config.yaml
experts_per_token: 2
d_shared_expert: 0
router_logit_norm: 1.5
n_kv_head: 3
head_dim: 64
norm: "rmsnorm"
rope_fraction: 1.0
qk_norm: false
parallel_block: false
init_std_qkv: 0.0382
init_std_up: 0.0382
beta1: 0.9
grad_clip: 1.0
dataset: "wikipedia_en"
Below are experts of layer 7 (counted from 0) of a mixture-of-experts language model. Rows are named router (the router's row for the expert), gate (a neuron's input weights, with its number), up (a neuron's input weights, with its number), down (a neuron's output weights, with its number) and show model dimensions 128-255. Each number is 128 + 24 x the weight over its row's rms, rounded and kept within 0 to 255. Numbers have three digits each.
After each expert's rows: a language model's description of what the expert responds to. This comes from a sample of Wikipedia text that the model never trained on.

# expert 20
router:105127098156166139156135122125164154119117110143128155142085151095127126140166124163129140153132108108170129164129153158127163106155088139138141168120131103101114100132119102111164113056142088081145097142118117104130109145112163147138152138144119106126134108118141145100121153114106112087189151113145135131085125119138130201157102077126138116111145134127127119140132135138140115109126
gate0:093139104164170155125128150111120101128139146131166136142172116149085157142137108123121167114168121132107118162098136125118122140109152125118125076102111107171112099112122144098130120112112127132109152155148128112115094147111137115135144080164187128137104128140101170151093127117103109092090156151136115161133153086115153129125150090118140134126110101129104164174141137151132197061138
up0:079132116099137139138137131109119122104111128176103119127100147140111148085103147137130119106108092111164110122156114137089103127144173115151159129096117128101119171142132084127129117119149146134175121095143150153122104137128142140124140126139138118130131133114069160142150159136100141159113094127118094112082144130156160104161110129145139110142125107104099118125176095106098136088141
down0:127144086077134128139169117129080090151103143148140128189099125096163136192126124111103080151075128125146093110125099163120120110132120126121124146152099160133123140137115118137128147157164130118100136108094084090138126135092147120157156131155118125120091136143151103127134135138141083133115124121144131173134143115124140154129089164099144142134118144146120172165155106118175107129138
gate1:166145124118116136145201092104106095114099127107141130135160116092139098118143099130116124104130154138134117151125125112110099136169128105148145091136109151104090118146125143127180146097157125163087093118172100108181163156157093157155145135132156119146093143109129153114119131137123116101120132155137180089085134146126135141074122084109113103125111176133115099142112150164133094125114
up1:137103094095122162092138126146102114148110175132097122144129081151165116125081162126104174102157116082140102147187119091157149175151157125089156119121079115124087172158148122133144109122163152099173100138137105134115126128123140142135143168140148099157144106090146105126106174132114098128085159168136134165085143158103131144069086113129092122109128138105086126119129108116146090136099
down1:146112140082101123126142109135177157140052116172116103074127121112145120098145146149161123107128121162060103129130093139149127113108147090164131074130144109117143133134125117093092099133115089125143117138108130087165125056137183088112111106164116126108104084142131081150116118121103119162173117158128146147141142124144173058120153162119077207158120131125099098134136103140106102137118
What it handles: Derivational word endings such as -al, -ary, -ive, -ion, -ist and -ent, in political and legal text, such as financial, Legislative.

# expert 25
router:116117131122135109161111150165126096129119135148132102082132138114064139153104139101111096157075151120152140155114095161145138113121141162139114184134158125171131101118106118124135150112168105092127182137145131098125102124147199095149156111151116099162129144107140137094162125156150133137149127131079148150124153118098096167163115075102100154133171084120136143140118157129120118154168
gate0:209137113159120114146164140090054107085128132106132175093130129109117101108122159115136127115127136054124125138161114120143148131148094118082105109150127128145141097116137140178102134131108150117144123144170154104132171121121139091176132139145110142122118086130118106117159147132129145126085138175161109114089110156115132151128170127149148089146157105171173151138155130109097155117112
up0:170141084143144124151132137163108101137163146087127122127148151125136088126096112119138081131149172144139135138130142117145128105093172135136147146081134098132152136105112114134147168111115136142193115104166144112150142167160122148180130162154107119171132102119117122137127157103107149129084138146131165117123121184136138195156122096146112076134133133111154140086132135140126105115128
down0:158117133136141080150132107132104171104115088168135134124130121146134121114120137128145089116157137097143168105132141158143127134165125140136132183138085133156137155143165122098120112135132103109135153082125135142113126160136111111142177124105163155149111120173139068136124159110114156142116134150140106141132099133133136140123115098122086129133135100103112146107130143097111141123120
gate1:105080149131101149149168191091124132135059130123167157101163099114128115133120112128115094135139170153133111089079121117122133139105153143117129131121142113133122139112117156150149119108117141158141161140109107147135121141117186080148127120120083106106110136135088177109107120097184127172120177078138126132166190131092136163162112138142113134110115119140109111095121160111131109115158
up1:082111143160136101198123120105147105128147117143141138149129105098147095099121147086061133139117133130122143120149103128135131105151122139145108179139169100135176155167081162127103126105119112082150133118132161119153095138177101130113125117105138150116158117083117186106096119112107114136146131145110159101127135185134156131129155112100163100099141144157159117098147133074121135128156
down1:159141130145156113135126157068132107101159139164095115127137118124137143098169149127160112098103152089147121141142097132147129125128082111109089167129122136150186179119144106149064131134136103139118132114102133143097125119113075105119138087129148070109137149105116139173141160101130128101146135106165159066107120125129134155085136140124106092140135145150139151189099126159164128148147
What it handles: Inner pieces of Western, often German-like, surnames and brand names after the first syllable, such as Gershwin, Gildemeister, McPherson, Chevrolet.

# expert 12
router:119119115098105122132125109129165075089157127122159182164149083160094140113147143148141177134121141132140119131108122112148132153120158147134123176113112149141125149084163151181154160155100100097114133163120155107142139089134129176143153128135126137138107170100114099112113151166147113123145107097121133100079116163150137168091113119137151162091140105107125129136094126130115066133111
gate0:145124126145090114137127120130083098121181102169138117129140152136110115135113136109126131088101147098131139112097103134160124102163123165091151143139096136131138092154103144155174143081146135108131129165178125163102156083142110094121162168123101121090064151162122133134139168135123152137114141125161113138114110114096125129104133106162109112118101118118113155128080154086072126143126
up0:067151165147136128112119142153108171145106138078133114145138122120140168077132111146080090131105168119150137195120123136059140106116107118132117104166133162136126147111113131147129087120149129126157142083142110166119110166127106103114125146146164139130137065097145124116120100125128134131170115182114140167116120159086117115110074123131139112151121155109113109119161148146118126138135
down0:133151136104141117127115137129127105168118145102121153153141130147113121103135142149161119103142176130117141125061131133165116147118100115113102155123136178079138162142075100149107128119103125141118136128095152130138116135152130122149137077156154159163124123162131155166068128120139106120168098154138104131139147144079127113111083120138097160110126106139101133134095129108096106148144
gate1:162128116105102142140169112102126103117137144132135127121128118195108055094131140159124117089125110123125126094148189137136158127104093106129119106104148114121152150090123139118093141147165140102154109153109097113101075100092137082114149161139114131101121139138095123093089133121163126119115104094134123146155165138102179152099130115145094106110140129121158152139131136124126102107084
up1:139141087122147124118116162129115117149143173082104106109078127161149144115129172158109106156102123121146132123140159154088120117095161148119149114126103118161135137128116100105098095154178106119177070127115151144147151129119129147159117082145141106135196114100151087135122122141122098091129133157128154114103134114093155128106118127117115118166131101135129155104118161159103148081101
down1:133122126175124192123082119129126090093111157128148129140165123121069115158133143130106094160112133127111073121143080101137125102112128111110109133125137108150113120111168163138139171137132117134149093133142158124109137127166117112122113162186131129144100123089146124159074095129157136170143164139162102122131174145137149067167082108095116112092134106119118148137106121085090144123138
What it handles: Words inside quoted or tabled titles of songs, films and TV shows, such as Love, You, Me, Girl, Fall.

# expert 39
router:095155110131168135113148132159144150108130116121122161110111104116160114135128078115115123151128047124134144127139169139133123121133185132142089191186108083152122147147149131147121151098113104118150130117112186118128104146131113107112125114102110153129146120124141154136119145113122086150162148146161132137140148093166127129142145086144065144115158117096119131119135167136128169134155
gate0:111127187077161140140134140137135178132140134168116164127120097077088149145138109106132086123185122136086060114118116117109115148098134112135156100137128161139134159137095151143138142141105111103112130130147097144155118158121149090120135146177123165113106110106144154143123129141105136148123140142120130070167136161152148145128094132164140088087140143170168184139127129122141129162124
up0:122104101122101105118098099131148105154152154102120073112157145150094135143105138165117138070093135144162165132166127128141171106145125162143136117137173134150111093118161127116121123089133170154147118154129125136105139133117135107143145118066120127166119116137136146089095149132171156131127140099130117100150133110097080119085111174123138176157113115104086116143140109146101131085165
down0:159106163103149152150130163112087175150138140167123114131104108077096142134118124135108141099182145114090131157117138148099132078132120142107166122132156082099119060175111130161106128165150125144111081149094087122132107144104142149152112167134100149118127100108103143129114160100095179149098124200129087157136168120125145174105109120147157140151152128122120144153130174161151151168161
gate1:171132111154170138084121157133126108115096091136103117117114120117130128115154095098092128102135139137134161106142125109151169154116157097124119098137090118134162134147122129115163153092116165122160145111108179174103118131120164085104151120130157172099149059183136076153127166114109151150150150137150180112160111157170109111101114103164090101128132154168113089121146134135136138165122
up1:126117107147137142090118111148126114132083117149164086119118098152143135111143089084117100115093168119136177161123129134126109096099118119117140140125143103112130121149176072108155180100139150122142184115191119169115133108122105143141126110129150155096120087153157110139127133113179111125152129074161137125120107125117123157112150126142103107110115111158114162116176097137116122126086
down1:144091149139187116150128158112129108157100169086160136128119123140097115155139131111132146134147095125166139099126124201088135107102166143155127140098111164097127096158128116105117151144101138126058139134145077130100138107106092116170093167076170149108148112105139106139113125138133154155092101128145158062115095121149150110117141152144111126119142134111129161132128142114147127116140
What it handles: Forms of "be" after a subject, such as was, is, been, and opening brackets before numbers or years in tables and lists.

# expert 31
router:135131135120078159104103132133167090139136156143134148103132125140143063183155092137173175127146100085146161116128139126124135096114124136125119087127147174164125141112167105062107159111141144132125139112108175111133157140158171114111079138101104111089141129149084136126096134151165132124085154104119136168148126107127090132133139120126109088122138138145129118106120153111098148157116
gate0:173129170165153127169131114110115073153111116136131139140119119176124134152079103150116117130162123094127094097122155118110100085152132166166123102136099121101133155085125178165121173092128105126138116168112110088117152122122135122136129161104146134132087125144136125155099137160157109139123099141148141132093125132095098161125089162120116134177152132146137139143111168118122113106090
up0:167131147171140156132121127109156114119073127117130110128104115153147122178064124127093105152164142127100120104111136070165138125112131144146163077094105098120141099120155127135159142126139164065079082157105141136108159134176118151141123086098113143103163083162133080134131163163127078123106135131108131145129173124099106103120120130135131112125138120153100146110127112108163131118091
down0:116079107155156133102122113112107162122123147143101104143130163108169161127110135153154145132099114120140135145117137124104157162105149102106126105099148148135080146091102112171150129069118123143100131118160133119119144149146153124106122167142125053132161170179160184071147127123126110149084165128133110159142124167145112116119143114144105138128149087115105147156122130122113117078135
gate1:140169126114128109149133134084143076143077113128135168122158121132108095148086100154171143125155133152116156090116145118112130116112123118106126102109105126089123139129144162109134114116134119173126141164112139127134140143148105119134108170094106115117122108126120085097111077113175123107105147151118125140167111152109133119139119113119159106159173178108135162127111145143115118113091
up1:086138117163156159122101097181105163079149109165108144119105109149110121128115151108076108144170124109136123128111185099107129089138140157143130119143132124113143122129120142158124107152130150095116122154143134076159168137088084109126130096128140141134125091144185152150110077125174120128121136166172167148169121133102127081108058099166098136133117158111102090087122140127140084139117
down1:121121160142127150132099108158151106143180134137175118090145126148141102137117112131103106164141135106092122139143151139119128132151158141139114167121140129116145134105144115140076128141106135116155145122137116094166123101148091083101151109163127154097152146104103128145121139102199158141103113152088143102126079126147105184128152121117145136146090148111111130118146093173093159145132
What it handles: Abstract nouns and noun suffixes, often after "the" or "a", such as -ation, -ence, -ment, design, origin, operation.

# expert 44
router:130135132122137172099144153109161138140104106092115145085130150081103173125121150126149144130085070161143125166159130162160115117137117095154107133141119095102111113136149123118137115130129107138163144135104173140104165140133091145137077122107138146162128140133102115130156154121116149151111103132124077132127153121111147107142140119161125109152146129135084121153171128096155150085135
gate0:099127162191160138105175160081119161118122087120129143141182093120078138133136129145180137144141125149134098105119098106112167140148127078135118143128126141085092140131149152115148142128122117138137135160160143141133135124151128125124124141103110181131173137124151085131127138139136110149122116130142162115121146137161159119107116122075128120117125166102130161136170111148130121096107
up0:121145146168065165126148131126130111120106115111120114109111130099082176121113139159160131134132128119170118105174142108166150102130140146125143140103136102131092138152122084166146149148128109108122145180170119103138139119129149089124095145119118141118139122136126116108116150138129166178110144121147149089133123101119172079085107138130111133155091144107132143125150134142151130113124
down0:141117112136161119123177148069151129110115120139114140140084098126125119090127144152186102122099124138150120144134124163106152142123122106145117173130105121144114163129108139123123112104072156109107118143130166089125126151087097095114147129129117117171105102141094162140136124144102118153141131145117161129117126116127161157118180125160133130149111110106121141082114139101134155120137
gate1:082161116126140136097142084124091117111135094126134178108125109158147083168161120116076124113076128094096117121121191128078130148162129132154111105124105113095091142132140109127101097093123178118168146122104102111103140119109113102140091166154144150066093146159118166129138109125119116156129148128141107148166129115145173135119118117160108151147150125118134157147106146114122115122085
up1:056141128128148150122146139102076126131119106127147144094121121115097108159145135112100155140112158144126133142173138146138074130108132149124112121104156130120128107136117132152115164138184100181098145143092146174142104144117189149154111169108099148090101132144100148123114092108124102115132159109133136131125120138098140108101137144147106156178148131175163146156142112141148155134114
down1:144093152133156082130124122105115129122143158126118146107117086135121132104124118173135154107155108133146117120123119081154136143087123117124143117106132160113110143159114109126118105138134128122143113122126099147156174162117117147096174092075105123122144102102109123144133134145119130167125146113120176103154124118165092105168152154119101137142126139159149099125127118116132133102130
What it handles: Mid-word syllables ending in o, such as ho, no, do, go, po, in words like typhoon, dangerous, turnaround, voting.

# expert 8
router:124128159115112150169063087147089158163134127077141096128092131109090106127107138152163137158128125113132118125107143159136182125156118086160118113105148147118111144109134133071180136160105121131131100118108142120137138134118129100100147131104107129128161129132081118148081126119150108147111184115121167137113184117101154137124123143151099136111123116131061135158100090126145130143139
gate0:121136170104156147160170113143049092131118124143127137182167122122118156112121131092127118127163099125095121108114158140120161134122102134137151118136095091123153116138097122114101138128134169140081149119131115157103135172095148100134142101117080129150150124131099104112125130119113107091131161116111096106124157092087131126095174091114145102095128170144116151120184130146104132153103
up0:123157105135134136127094155145119118143117128137136107098129107157097143129102169150103145117095143107114089149109098136149126126084118110155106137187119115083130152114171101101142104088131108148091121134146147117153099158175098122118151107158149166159155147121129126144149143119156112118114149114135147137115127114144135127183089129131170120090084130157128132128108180114124119094106
down0:111120140128111114121137126163132142128118116116123154145096152160142145137082128118118123119123123146140113119102145130097129103133104128117127114146140120131136141135098162120132144097106183134174132160110104076138091138113137111122128171134140103153068156118169150098103169136119152164081108146116098141167133151122127144105063103069162120137113122149110149086107136160125124100149
gate1:092152127132081180150117114122095134125108122111100119153083051123040124138097140097100104121129159105128130111143150146123128135164143123151136118142114115102113132122145151123125108139123133137146143185150097167107093148158164111105126149109146168178158131090150113151146152104085136083111168099164144131117135119141150145116102082120074162124130112152132127104140097144155179113155
up1:056140126139141129105137101119133108114155105160135081121132109109114128110127152161121132136122149107145071156162117146129130136149126114118155117147131133121114158154162153104190096169077106136141117088150102146110123124130126116079119127139138104103133150112142095129178129135161131144112155105132119128139136082143136131163103136122132093127104149144111145106164149132142141145106
down1:176157164157128141127134129117119145123130137126125123134127129120115118138105108091139148122131143162148109105078181122089118127179107105178143122130091115150125165078158127155151127103139139119096120107133138127143116136081164112124088112162139074137115102111130127130129183119157122129171065126176167126115115142178155125133128108146102125155126111103085132098094096112113137113136
What it handles: Word pieces ending in d or b inside names and words, such as Routle-d-ge, Dyfe-d, Ed-ucation, Bl-echman.

# expert 32
router:155140114159146119124158169128129135130135117101141100161130159140133192154131092111150137152081145145133123138083089172123118115157115120107133092117164121154099154156108128153131133130131125199152101089142180123142115131176134105124098100144139078147142167136162117118169132147131119132158084115146127121190164158148073121130140120121115104138161117098110110095123116127117095129151
gate0:152130123133134145132189119116131130159107141150104136190163106093110116107151154118084150113115156135122124106115129114151106098173126156159103085105138157162138115106127105159109176138123107128147139101110128105100115158129158115132103099124150126150118116150136144152123173151087137110137129112150138135167075148083114127071137162132100084156127100130120106090122125129113125129099
up0:130093153111116118139111146124145116145118111135111137120132140128171153125133116139159122157134170119201139154151115124105147145115106122109146115132122130117121123113113179112130078109151144065105093133075099191147129089142147165161113145120137137145121158137097151126116107153140098163166108134139125146084154115109170128102139151097147143079123129116153119138110122083139158129162
down0:143120131103149138113166110119099107131152145128129125137134118083088171148160091088073093132110141104143125107091072119172123147185113143161144098131137125139133141144161157112120131121139103135119109093103106126123112155134115079140153106118136091126146143094131122134119179152126125115153080166141117120218083114133130174107150122121112167125162106139108141128168099106114104125078
gate1:124137155141117154133146180134076125111170135100103149116118136120139115123079153133094129126114151116137081140092071083091119136124104068143100103144089177092104099130133087100079119094111151121171133140118136116136139145139116114113123139111157122108082128152096160147161137079154152135147101117119113130170097121104125151154139102153047132120112136128168111088116136148085154150119
up1:117118144154132112124127150173095115122107138123164156185120125135133107103120122132156100119112085091083128102125108106104082113091140106124105138111116195081176144159122117103145088118144104122159150162146141157115135115138168170099113147148098137150140131107136113181202155107119129105102110148154125114136128113105148093125179125140081105108147124110154119106092071166117160131128
down1:129115133129112104052124119125134168130124158112160135155098127089055108128119072148169155120130163154149141146146150106096141089130097157125137164136128102161164147150119071148141126097115125157142107132172117169127110132106130136124125122106119092156129101092099105152098144176127092151138099122111151121104140139134098118140143115132099074148086148112132146081102111156168109093137
What it handles: The -ing and -ed endings of verbs and gerunds after to, and or he, such as making, playing, commanding, maiming.

# expert 4
router:091148117118155116160173082122157107126134137153115100105104113125092137171146137121159156131124121115135101141135119141100143089141119139113064124134170080145131124149175141158133143115141106133095110121123133162155121194115077163147162122161128097154091159148131138123112101116089131092129110133174136118114136116132160124116146097117132159142100133171138132112185114105134109135187
gate0:173098106139127130141143127121140151130086155147120127118148104110108169082093095171144136163151176131132150143117125125105130149145117130103108099132150129176120108141147199171152147077150162105182141134151127120151089168103136094154147123106120152139097127119135079117119141117132140130127142137128165140127137136146112163128076109151117096117141160114162140115150117128149128108143
up0:076191136163145071152152120111113125147152175167186167123143159116085108136166145131119129111149145161174168125100141106139107104087140103129124158092123078123114085097080147124158145139139136070123137122137145119117117139123085134139132125112122155138134126142149157166118139181123105127135140156182116121127136128150193134124149129119136134136100113123125135092134115128113145146115
down0:129121156081146090112161125203154155127120127104095110157105124153141169102187119139147141107114139129122139137162135109071130170172080134112144106129127151126129103151082156136124125109120145107127138115140127119115135143123122111141142107124153135151168101117114091124082124061142148089117110146134109118108122139112092152142123173116173098144162108086132124121136167084148110104137
gate1:092146134090124134124203089154073108105106131117094123114162152133118113142117099103162155161170125122101135136096159126133147096182111185112133137178162105118125120140109181119112131135109140127177155134147111112154121144155143168158118150122139117134141144171107116107110134090104119143141181120104137087112120161136162149143114124175117134137151142132141107102147137062123100157137
up1:127125125111134134128176145136131085120114161123136080091184129133138149119190154117171152093140110071145118120107113130120135144108133133124102123143157125125128130072112150106174122102104175119123143100114168096100133070108131150126112121151143117137088130133124123128128154100117165181107146118137167118093129112149157122149110100121162093132158144108108140112120143086115111121149
down1:167150137169108129119118155149146092094068104112137150127109162132112113103147193161108107092124119123114135166149123139124109083118171105137148116125108168141169099132112093117153088157124135122112137087113127145152118131122147108133118160117125111143089163153098171160109126153127122118111117147159129149142139120135096128115100145114162119136133178099160155109110138131107147120136
What it handles: Verbs and words right after a subject in biographies of athletes and musicians, such as signed with, graduated, released, joined.

# expert 11
router:122128141106098125120162136133141126138180132138129151118088155079162131108147114139138116097106147118114121136148138113135133110152129103104146161140109118096123138126156129199157124128094151121122103146134112140133121122166154152148100121102090100112116118177145151129112140096131131123145099136126096142130135134139066131179110134108161120126173125120120087163099135102131118122126
gate0:147078138073168133159146131113111114105101116158126131149130133102154137127147169104116120100152104147127108113101166109156130142170132122167112105119098123174108126127160112178145108140130119121139130127115095154162096108150115125096165117153120158120156123141123097095116118096127168099095123130098122126153091116099153168144093116151098141116161127132154159090136149135105127160130
up0:155062133140111119138148175127162141125115105083171136145141143109151133110134161078091131113115107122100103149134127144126095074098125155122110108098121124144107111124143090139106099113134155118119155132194154128140153111126131138147134117110129106133143112121135151161137197158096114139110118111127119136130149088081142107168103158096157126142183163122129153129154132147129095129119
down0:131126091121124154110111110097113083137124116135109130132127160143093130128151138140130130132125146101134157148153126109152097076113104117131143159149128147108101112141160120114149119130149112085157069140138144084126117162117085148124135111117193105129110144114170143130156120151177153150160132135135117110146111128089147119135125158105165152127132135180136106119127135159148103163095
gate1:116124129146143103110146135139111099115158122138080134165135158137145144138137155134134093165139152139113130137139066086089101126138112125100132156095125099110139082145142120105112134135127135112123190151127156142110139149150117109150111114118109088101142131130113128082096121162132149076093136116112164103126138155091082134153127147068097146162165132150150104113110171124110122129123
up1:138150108144135108091130081113159070158121124133128103149144099127162102149088129131138105137163100083072133155131131140095108128152100124098130112126162116110119168136142082123128102083152104143141135133112156125146095113137159118091118099136158147137101126157164081088089103140121107148115158162114130137126149124096136129128150146163124138110135124107168113120104150098179143116140
down1:142152115130102124139103129138154148087103124081080088127140137123134124145114110156144092158123151146130161146122108120160114140165175095140141142097103112118136129123105090127134099107158147171129116129189161100139154165129118107146101141123121109136120188125126097102098156150127119125139132096133101116154108140126123145121108109138157168138094132141126082114120110143144131148127
What it handles: Prepositions opening a phrase, often after table bars or verbs, plus blank table cells, such as on, at, under, during.

# expert 7
router:113152137129107156130127159146159130154103137121146124106159128159121134114106148130172120124169172118103113105144120087128091153081109145091125162124145115104144142112103132133100118154173086083136134160107125111106150145179130130133185140114098134143122150090129136140105151136126124128096147155141142126111139121143113101115089157128186117144145120166090086127160089165141097150130
gate0:138128127102094136103145144158094133156131114118090143149118130131117141146137120150143095116135132098098126108139145104089148114179131154098168137122146120112109142062118122150128097124126126116136132150139082168106131123109152147103157167118113143119131129122109126087115160168149132086111126128143123064180104099114116116094109120137168064108081146176149127105126133100191117132116
up0:121145111207158128169129163133167154122112119099181129091167125116122109127140133127097129159150115130126155106103119117157146160127114100132120133103094123117168133213169136108143119095130111191142088130090126100105142135103100133123092119104158141144102131078141114150163139122114116148104144147118121140122133172130133167163090092150100165122108126098149137121146186101151149164090
down0:141133148102134155114157132102124102154114129143129165122157082103142133117101095110154129127153126113094092117127111112126138123096151158098174165113134087102169115145154132103137115115134063116152142158146143084114151122118134112129143077143167149137122118111135097122100141177108144105108140139141117138107109167103122110151102101127193123156136133135129112129095150134135107142126
gate1:133171104125139131117168137133129119172182105123134148137111123136172123152112119125141149140165162106116143101140149066155128138090155173154127137092116092086120121131133129104128128130109148102134131137165115129189129133147110109081164145114102155144158161120137165149106078141097144069106133150112151144159142115118150131149081145126145127141147134176131171142123159144156150108144
up1:166093158155136138095138143112127103106142123106122105150163149140144121115146112086140146124123128093106135139100137083089096141135110153128130133134139150102153125104089149128131168155134113142133124128170110129152141142123115137108145105148121118136137146115146133134137149151146171131106118125131165129155103097113121107135149101126135163153141114110144113122101073110123165129090
down1:161099118129100149129139117143146145116149167148114154126080120124078100160165131130127194099159133103104128129148093145091186136131112133108136157135103128154092143152128130112112170141162112102130111127153094170099156117079132122135131117127105140115125147148131123112096122157139151104115138100150101124132125127086090129175176151150143078151119183116104095096179139096140150116136
What it handles: Nouns and word pieces about ships, aircraft, engines and materials in technical or shipwreck text, such as water, steam, diesel, aircraft.

# expert 1
router:140134135165123111134128138125094132168156126140081148115116158122147152174091117099103129116093129111109111149116114178155171087135101135082114145090122130087121152153132157128137100148139153137070111106113145119165139148123139155091100137118106112105091133114077096143113144135110156077118146138164130080137100091115119135120114123110150160156134130167107144116114171158160122094120
gate0:153086113128096104145130103159147114114115125148115131185096146116117110127114130089099169102158144158136096134123107124134148110149154100130146119085110139112153150130156119106127099091134077091164147113128122099146150085087140134089136152102118118109152094141138143124140133180102128101095090146120132143142112131130160108131102166140083117148138173162130120171106126133172103120120
up0:141105171082158148133115121113151155157139144128119128135140136123149157149134166137158135183197099108132121137182108120100141148136080137091165143100125099133156145114146124129130171132134130090126094134166143111148141132126136148134152137138118119110086133138082116127141131055126142121107137146123119106107113103122124155135131172123127126186104118126149116154148114125097133162134
down0:130155144150132155144113132132125106123138145117127112197119177132107172115054110150084128164086122152146123124156126140104147134147121125164131129121140138125126126106102101147126111133129134146133078181169123143113109136101164106106120140164121121123158157125124107155192129108128141158116103145107175118107130111076110125140191166139115134101138120129130127152126093129156095154096
gate1:095123083130133142139119111098101109116146150147142107175122132151124139124122106110143094137092157144099091147136153136149145121152104126140124158127115162120158123133146145130146154154162115125144158129156128134147124111154120125144147139129129116064107118127153167075128072149121119161072143097162170078171089147156091163148115107149134114131135150151118154080149161118135148120112
up1:157117118101143139079167137119166161146114132153123150109119113139099158148109150128104155105107107114136155126106092113118141126102174118143164141102147094140097133120124129089105141141134128148147109138084158101103123123151120151108151133145103120145129155129131089152145126116144136123171103152122120105109143135088122092125162158088088123120142145148130125166095131161136079110135
down1:078130133138094120122159154114111101165130170115162135153120146068128116202101143145125136098162145119150113141115102097183129108109125140169184135117124141102105129105170136138127156134124073118137133127153146142158155114078112145158153121083167125130174123101118116169082151187151137176143127125110124094099129137135132153127179127138121126120131089134127118133161151176142115114198
What it handles: Pieces of brand and product names in video game, TV and computer contexts, such as IGN, PC, Windows, TV, ESPN.

# expert 6
router:141144155086108111148084125099158139132132104113118097107097121092112053110128142108153164115107145166135128131128159127155191129080112122150138144124133123107125141148155133145150145101136086165094140094144149166124140147166138134155129108152114157151115116098147116107125116092109091133138057109115118118108126109124124125086138132113158137102155119105115121162137182141115089136126
gate0:157121143145112094124109183131120082172118121119175143103134105114102128118148073107107100151151131118126095106125144103176127110114137098112108106121098141123079136140125130135164157138142116139185141109153142153104158103122128140130138116169140151110093102104110148112152119157115125098138110116120130133115148164128088098136148145127134173108124117116126145145125112113129163145133
up0:163109162127111099143139120116106081140145123112146120095133115117089116114124133093116115125101167131089114112129153100121123153134170093164104134181098115099119096124143156079128115172140107141138142142116160147156119138141110190150123166107120116140112120148125091117158161122122115104119167104090171120153153138106081105128133136174119133104103087121138135113124145112091130091121
down0:136061126098136144153171152146148098117153124138142159144093133119146136146139134117081112181142087129104104145142087149123125102186150148160116069140137116109181146184131136157142140137132148164117094118079112113125115110151140138100117126123110141094111101162109178104152117088116086168113125142139098131114160123102103147136138108103094111091135135172092111130095104138192109107106
gate1:165123125094108138180157135095166150182125146152159083172104110118121116125115111118136156137139122139090093087099155106185159121153107098113128107150111142081168106147103131122106137097111077120123119105135120107150123108126131103104121151169129127116108129101113144165134149101106095107101095119140132151124126086101132157146131100158114129121153188157121107136145118116146151118142
up1:140129153154124141115108130103106135124130150136134124148111148153086162160104136165110093144183167081153106112145108180116076158127142146197155097113106139149124117111139077120139112137133144125141123145145114146114113162124160140151139151109102162124141142134100071115139137130168119140163156122150162176148109106132176162141078159131156090140101116124087143135180142164171134099104
down1:149114127159119150161140160131156107113165132158121148122118126174120126130140111145143085135121151161057119116123108100121151065149136135109090135114119166087156112136118136125132122142121123139111138116119139101154138149134117116125115135135140141115080118081173133134101142099113117144102094174167117140137175125110122116143153125155117107141111145144131088135153091165115112130182
What it handles: Periods, question and exclamation marks ending sentences, also decimal points and abbreviation dots, e.g. "Rola.", "P.I.", "40.37".

# expert 45
router:112151124172127154133119108121170142119127141118111159130127108104148082164072146122132145110115090141094123129108140139137109124117151129116194085144117151117176127132136148123127131140140153108117123138145140127116116124097150150158118118121109124155120136098120133092124143137131109139120149136137121152100118111093169122103107147101154123101135105100171115151150108159128136138177
gate0:118136118103141102102091120080137148139145143080137131140170124152139117079092164110084137085155106119127142124129129107115076143164135085107144087121095131092103135108121102132146160148123150117145147121103131183149137128118125111172151137110115144150133100133101177133163131140106117132126113156140138128140151126133150117101147133074132109088140128157149147121077172161134144117124
up0:137144156125141112140101078154126147148141172131152116121149113168159135108162131126116123137136137139151158132089119135110124120151128103141096136156105130149132150077124153099164162116124137128099118154126132089156157111152146121119117127177123137150117136108163149111127134137127124160172117105136114132130113165131143126181118094127134160136130092065156112109160160122137146130110
down0:146131095100140101110128134120125165164173143131156071146127161134126171152104171121111127094115143077151124117128156135151124133170090057141152171156106126123143119132112120118097121119110147118093146130098071169153134111144124127119121131140114165116154097136123105125114108060155125122092128119106138094158170120114155107148102166157106142153108149116124130103147164148127141118154
gate1:095190128143130126130130100135124076138139143083133122134128094107133085117106148151136119112137092142117144155137136082095135124152131140142148121133131099137137135123149124118112118144124142080126083098147131126139096149129137090155128171094123090124154159128087117133092132131117152138119148128126140092098124147136133129137167147104152127129117155113113103163114117130095130124131
up1:139133125100154124162143143118135107097115169164181100121151129149126184190144126147130104124179104103128139122127119137139148131105053103162135112133167122136119144124097148130142101103141098135119130087102136162135153123091163122158147142120141151142152152101126115096124164126170147131128134138075149146158170108134108135152135100140126144100115124140096153102146153090159143138120
down1:149132160123126139127104098099151148086177153095124147130174136073103143141152096111130085089133112135155138133149109141087103155089135136079131113130168104135101149097096110132155140128101142142143092128150105118116105116123105127116133128108105130124114122074144135128110142154129156154121145125083096095135110105146127140110133116144141071157095167111151164115128125115133134149144
What it handles: Syllables of Chinese, Korean and Vietnamese romanized names and Thai or Korean script bytes, such as Ching-kuo, Yung-jan, Nguyễn.